Experts of a small language model: 32 experts in each of 10 layers, 247M tokens.
Below are experts of layer 3 (counted from 0) of a mixture-of-experts language model. Rows are named router (the router's row for the expert) and show model dimensions 0-159. Each number is 128 + 24 x the weight over its row's rms, rounded and kept within 0 to 255.
After each expert's rows: "gets" lists some tokens that make up at least twice as much of what it gets as of all text; "mostly gets" lists some tokens that are sent to it at least half of the time. This comes from a sample of Wikipedia text that the model never trained on. Tokens count by the router's weight.

# expert 23
router [127 134 118  87 110 108 130  93 104 121 126 140  98 122  88  92 122 134 122 168 178 148 119 112 125 144  57 117  86 120 116 141 104 112 131 155 164 122 134 102 128 140 163  92 149 186 126 100 111 123 132 133 122 112 117 126 165  97 124 146 113 154 137 155  98 135 124 103 104 137 122 181 151 116 136 122 105  77 144 158 151 119 126 131  89 149 140 120  85 119 138 150 129 117 119 109 105 149 142 128 132 128 142 111 164 170  83 107 146 119 124 153 165 115 160 129 179 113 108 104 167 153 181 160  91 149  90 142  87 111 100  91 130 108 129 103 147 155 138 180 166 124 128 132 138 116 126 138 137 142 125 147 105  90 159 141 115 112 131 141]
gets: "0", "1", ".", "8", "2", "7"
mostly gets: " ===", " previously", " based", "icial", "”", ".\""

# expert 13
router [129  82 126 157 153 111  91  88  89  80 106 136  94  92 191 141 137 158  97 152 143 109 156 175 175 154 149 108 116 139 134 152 116 136 118 154  90 128 120 143 114  88 108 132 124 154 142 150 123 153 124 111 158 167 101  79 130 177 128 136 158 114 137 115  99  95  89 142 103 150 121 128 106  90 186 135 111  98 135 102 118 149 135 144 120 144 123 126 113  95  94 128 153 141  99 126 164 179 110  85 159 173  88 131 143 129 107 160 124 171  85 124 109 129 112  89 141 143 157 154  93 137 140 137 144 149 119 127 137 111 112 111 129 117 114 148 119 123 118 116 146 111 118 137 139 133 135 107 115 121 137 120 160 139 138 152 131 121  94 147]
gets: "9", "0", " was", " as", "e", " by"
mostly gets: " sh", " e", " Authority", " much", " comb", " episode"

# expert 7
router [129 151 106 138 124  82 102 119 143  98 101 132 137 144 127 113 120 137 102 131 149  97 146 172 152  85  97 137 154 119 132 142  94 176 122 103  99  99 115 103 124 141 147 106 127 154 146 157 150 122 191 115 126  88 105 116 130 136 166 101 141 112 139 155 125 105 103 100 114 149 130 143  93 131 146  86  88 154 133 130  96  98 140 155 140 138 100  84 138 112 150 117  78  90 101 112 146  77 106 137 142 124 145 118 162 144 138 130  95 132 127 122 113 180 165 138 145 133 125 139 141 142 125 136 137 111 144 125  94  95 167 121 110 122 151 144 100 114 106 137 132  87 157 161 124 139 141 143 127  98 113 165 172 174  93 127 110 183 175 115]
gets: " the", " a", " The", "The", " his", " that"
mostly gets: " the", " his", " The", "The", " which", " its"

# expert 28
router [146 119 116 169 140 105 121 117  92 132 137 172 129 103 135 141 128 130 132 149 141 103 154 134 142 140 143 157 115 124 128  94 152 127 158  95 121 117 116 141 126 171 192  89 127 136 102 122 150 183  64 123 112 148  68 116  75 141 136 126 155 153 116 142 113 130  76 123 127 123 142 123 125 135 138 120 121 101 111 201 127 133 151 103 165 153 104 115 155  95 140 139 111 155  91 106 131 139 124 140 161 138  77 136 132 112 147 161 112 119 121  93 145 143 103 121 120 101 147 111 155 128 105 129 158 131 124 170  83 141 166 141 167 102 137 118 137 151 129 140 150 141 124 157 134 138 127 120 103 128  71 108 148 154  87 155 143 170 141 155]
gets: " ", "1", "ed", " of", " =", "ated"
mostly gets: " =", " named", " small", " spec", "ested", " large"

# expert 10
router [115  99  93  84 120 152 116 146 155 136 136 114 104 166 148 119 153 157  87 102 168 143 115 109 133 150 124 147 124 144 126 113  83 136 149  80 167 107 133 120 118 134 132 148 116 124  98 159 103 106 120 108 158 133 172 151 113 106 154 106 117 117  81 160  96 138 116 117 163  81 125  99 121  75 147 109 120 154 122 156 106  92 148 116 177 136 155  96 123  96 156 127 144 138 100  87 108 127 125 158 154 130  98 126 146 127 129 146  96 129 141 129 163 100 175 158 168 157 141  85 138 120 139 110 133 133 142 152  92 106  83 135 136 159 137 143 105  97 158 160 129 104 116 180 121 134 152 149 134 126 116  80 112 122 138 149 136 126 166 146]
gets: ".", " |", ")", "ing", ").", "\"."
mostly gets: ").", "\".", " .", ".\"", ".", ".)"

# expert 0
router [165 138 110 105 135 117 137 178 153 124 126 115 103 112 145  80 136 128 142 122 124 127 125 130 130 109 108 136 116 139 174 150 130 146  89 115 104  99 136 103 156  94 114 133  78 138 141 153  95 118  76  94 114  71 124  88 135 125 110  99 149 169 135  81 102 135 142 137 154 108 116 135 112 114 108 130 117  81  81 142 129  95 152 110 143  88 153 122 123 119 170 125 146 126 120 110  92  98 127 119 129 112 177 101  99 150 147 154  98 132 108 159 152  99 127 141 118 146 150 144 102 154 132 138 120 161 146 154 176 157  84 122 146 115 104 145 123 143 147 161 122 137 117 134 117 145 140 145 134 188 137 118 103 134 103 204 162 151 126 122]
gets: " |", "-", ";", ")", " but", ");"
mostly gets: " |", ";", ");", " but", ".;", "-"

# expert 21
router [125 109  83 146 119 104 107 162  96 118 127 123 112 126 115 149 122 174 104  98 123 144 140 116 165 114 102 147 105 133 137 109 113  66 137 118 136 149 156 123  84 100 151 123 110 114 168 176 135 110 113 143 122 161 131 168 138 183 136 168 111 142 110 138 119 103 110 134 172 100 148 138 151  90 162 122 110  99 103 137 130 126 136 158 156 151 135 154 135 119 114 132  94  94 124 112 109  89 168 183 131 109 106 147  92 142 120 133 119 163 121  80  93  94 109 115 130 122  92 108 144 149 116 147 136  98 147 124 160 140 159 108  99 148 110 145 126 137 152 125 109  90 147 118 145  97 108 138 154  91 157  94 121 161 165 161 145 156 155 160]
gets: " he", " and", " He", " for", "ers", " R"
mostly gets: " he", " She", " she", " He", " George", " Don"

# expert 31
router [ 96 122 166 136 138 143 111  98 105 137 129  99 119  94 125 164 106 187  58 101 153 110 139 138 144 106 106 145 130 158  92 166 144 122 166 127 147 140 116 129 143 156 127 126  90 130 122 141 149 137 126 140 160 122  98 138  88 175 134 110 103 114 113 127 139 136 122 109 147 116 119 166 106  87 122 111 109 127  93 141 100 127 117 145 147 102  97  97 134  84 157 108 105 139 106 120 133 131  82 102 129 148 122 123 112 148 168 134 129 155 124 136  83 142 134 136 108  83 117 154 146 127 180 130  94  90  86 136 100 154 152  78 134 121 126 129 113 124 178 125 132 110 132  83 144 140 138 133 115  88 120 114 157 134  94  87 104 176 165 150]
gets: " the", "2", " The", " up", " comp", "6"
mostly gets: " comp", " up", " story", " influ", " see", " The"

# expert 9
router [145  59  79 111 129 102  76 126 125  73 121 137 129 119 173 133 143 142 134 121 143 143 154 186 179 109  88 158 172 121  94 109 113 147 121 161 118 119 178 156 120 118 143 118 109 146 132 125 123 103  77 119 103 122  92 132 117 138 150 116 179 107 104 119 161  97 113 173 157 141  84 113 167 112 117 103 152 128 103 159 134  95 167 162 142 122 134 117 132 131 172 141 130 134 100 110 106 140 120 128 165 119 119 128 139 101 122  96 125  92 125 138 129 115 125 165 117 104 139 116 133  80 163 146 135 107 134 165 116  95 121 149 113 108 128 124 125 119 127 131 101 103 101 127 137  82 136 109 123  84 146 139 139 146 128 106 124 165 145 126]
gets: "i", "o", "al", "y", "e", "er"
mostly gets: "le", "ble", "ophy", "io", "o", "ty"

# expert 15
router [152 104  99 148 150 117  88 118  84 134 116 108 136 100 115 141 103 148 119 124 125 119 128 129 112 157 136 165 166 138  87 124 135 144 127 150 125 134 139  81 124 120 124 124 147  96  97 103 125 138 139 145 106 118 121 147  88 178 153 143 161 184 109 120 129 172  90 112  92 114 106 113  98 137 147 124 108  84 127 135 105  94  97 106 159 150  70  94 142 172 161 128 174  97 136 103 133 109 139 122 131  98 147 109  77 143 151 173 105 120 120 104 115 162 160 106 141 149 111 114 126 114 163 106 123 155  79 147 110  79 108 101 122 127 128  85 137 103 115 113 164 131 136 148 106 120 116 115 151 124 105 131 143 107 121 149 177 154 151 144]
gets: " that", " to", " which", " first", " re", " who"
mostly gets: " that", " re", " first", " con", " used", " which"

# expert 17
router [132 110 134 146 125 126 111 130 135  90 139 123 142 132 124 108 154 155 154 141 174 110  93 144 141 104 107 146 156 118 123  98 134 131 102 139 129  86 120 131 142 165 110 148  99 173 110 160 128 108  80 174 142 126 115 106 141 173 139 139 110 147 124 137 122 118 124 147  96 121  88 166 120 136 158 137 130 133 198 134 120 141 105 118 130 135 126 180 119 163 111  73 176 133 123 119 126 107  98 151 115 151 104 182 105 140 143 144 105 147 113 147 104 115  98 102 152 158 107 171 150 144 154  97 168 126 156 155 136  98  88 139 119 130 143 108  77 117 148 114 162 121  97 116 138  87 153 117 113  79  99 149 104 111  74 145 114 131 126 133]
gets: " of", " in", " to", " for", " by", " on"
mostly gets: " in", " of", " to", " at", " on", " with"

# expert 2
router [129  96 185 132 159 115 141 117 117 147 141 134 135 120  81 164 148  94 166 163 111 128 126 121 121 148 101 129 137 136  97 145  92 124  81 108 178 118 123 125 140 125 142  82  99 132  84 143 121 128 148 135  96 137  77 150  94 158 146 149 141 139 158 122 142 140 149 122 129 109 160 140 129 140 114 121 103 135 120 155  98 106 106 111 137 146  84  93 112 120 109 151 140 117  81  94 136 125 137 102 170 118 125 110 163 128  97 160 156 121 101 123 139 164 114 139 135 161  77 115 122 168 176 138  93 120 130 142 102 112 148 129 141 144 162  88 131 126 130 134 155 143 186 112 148  91 162 137 141 118 135 136 146  61 113  94 116 131 166 109]
gets: " an", "%", "ed", "th", " N", " In"
mostly gets: " an", " ass", " ag", " Died", "yn", " ne"

# expert 5
router [146 124 137 135 126 127 114 107 145  74  87 147 125  98 153 162 169 131 132 129 140 132 149 142 127 152  91  92 120 146 140 139 140 111 160 115  78 107 138 126 128 126 136 151 111 138 135 140 177 124 142 110 136 146 112 122 118 173 115  92 145 198 101 130 130 148 161 128 117 125 107 127 126  64 162  74 135 108 127 144  99 117 109 124 145 130 125  97  80 149 148  90 141 160 128 132 110 159 141 110 134 103 132 115 133 194 144 134 174 107 126 122 118 159 130 138 135 166 135 124 119 102 152 170 157 124  48 123 126 120 131  90 110 144 103 134 120 178 143 158 149 117  96 108 110 140  94 140 138 126  86 117 120 148 174 131 136 121 112 151]
gets: "0", "5", "4", "6", "7", "9"
mostly gets: "0", "5", "6", "4", "7", "3"

# expert 27
router [106 136 157 129 119 159  97 162 123 119 110 151 109 125 127 153 138 129 106 148 127  96 139 134 162 128 124 103 113 166 105  93 128 100  99  93 107 101 125 128 107 107 121 160 121 144 133 159  84 153 114 101 117 112 159 133  86 162 108 127 137 117 137  67 141 152 131  96  44 126  90 160 135 153 177 108 134 138 119 154 100 106 101 127 159 165 122 176 133 100  85 131 107  86 139  96 158  88 101 121 148 153 110 156 155 119 143 124 132  84 124 189 121 126  80 165 162 128 127 109  78 140 118 137 146 136 136 147 124 140 115 106 119 140 148 159 129 109 136 144 129  95 135 131 144 128 126 128 133  98 108 112 105 139 106 121 102 109 111 107]
gets: ",", ":", " as", ";", ")", " in"
mostly gets: ",", ":", " as", "),", "',", "\","

# expert 6
router [130  73 111 151 136 136  99 148 128 117  98 117 131 144 105 152 194 178 108 151 118 135 150 123 154  83 108 155 138  98 132 116 114 105 141 155 136 109 160 159 131 163 121 110 109  95 113 140  94 102 117 123 175  85 121 145  94 164 143  97 111 138  83 125 151 104  95 141 120 109 137 117 140  87 133 145 132 130 105 176 131 107 184 165 176 149 149 127 113 151 165 144 107 154 124  94 104 120 150 150 162 107 168 142 153  93 191 136  93 137 165 118  94  99 120 159 107 142 115  86 155 132 141 110 120 125 120 123 144  93 124 120 140 119 126 102 144 120 119 118 124  99 118 124 115 120 148 125 140  99 139 117 141 145 151 169 151 120 127 136]
gets: "an", "–", "ed", "ly", "am", "%"
mostly gets: " English", "cher", "icy", "que", "atic", "ani"

# expert 20
router [142  93 107 162 170 122 134 108 105  90  58 146 132 148 125 162 128  99 107 138 168 123 166 108 131 134 131 141 103 125  98 107 127 149 122 117 128 119 138 128  79 129  95 136 139 125 135 140 133 132  95 103 131 156 110 136 114 178 101 146 123 115 152 115 103 117 150 136 122 134 110 164 103  73 177  92 110 156  85 157 128 111  95 162 134 149 113 115  99  80 165 124 164 101 111  94 129 141 145 116 109 120 116 100 147  92 109 171 146 136 125 131 105 123 157 137 109 110 122 146 107  78 132 111 113  89 142 182 132 164 105 120 134 145 145 116  89 144 123 119 103 138 113 127 169 130 160 121 101  85 131 125 162  90  99 107 150 144 149 154]
gets: "ing", " to", "st", "th", " out", "p"
mostly gets: " out", " back", " Ex", "vent", "ection", "ream"

# expert 14
router [ 78 104 116 103 151  83 106 157 131  98 119 125 137 118 148  98 122 108  92 105 107 148 103 159 160  89 107 137 132 114 141 131 104 113 163 109 178 118 178 110 121 134 126 101 118  61 147 142 114 177 124 114 162 121 169 159  51 158 125 137  95 159 125 133 150 142 160 137 113 143 116 150 143 142 147 126 109 148 114 126 127 141 142 134 134 111 129 109 150  96 196  89 130 113 101 158 113 119 136 126 135 123 122 136 147 148  99  78  95 100 163 143 137 105 148 142 107  90  97 128 133 122 134 132 116 112 119 135 109 124 115 106 127 120 145 110 104 120 185 164 151 107  96 135 120 110 169 101 128 116 119 101 148 148 138 133 125 135 182 117]
gets: "in", "el", "il", "ul", "im", "ell"
mostly gets: " All", " Western", " Hill", " Carl", "cept", "ner"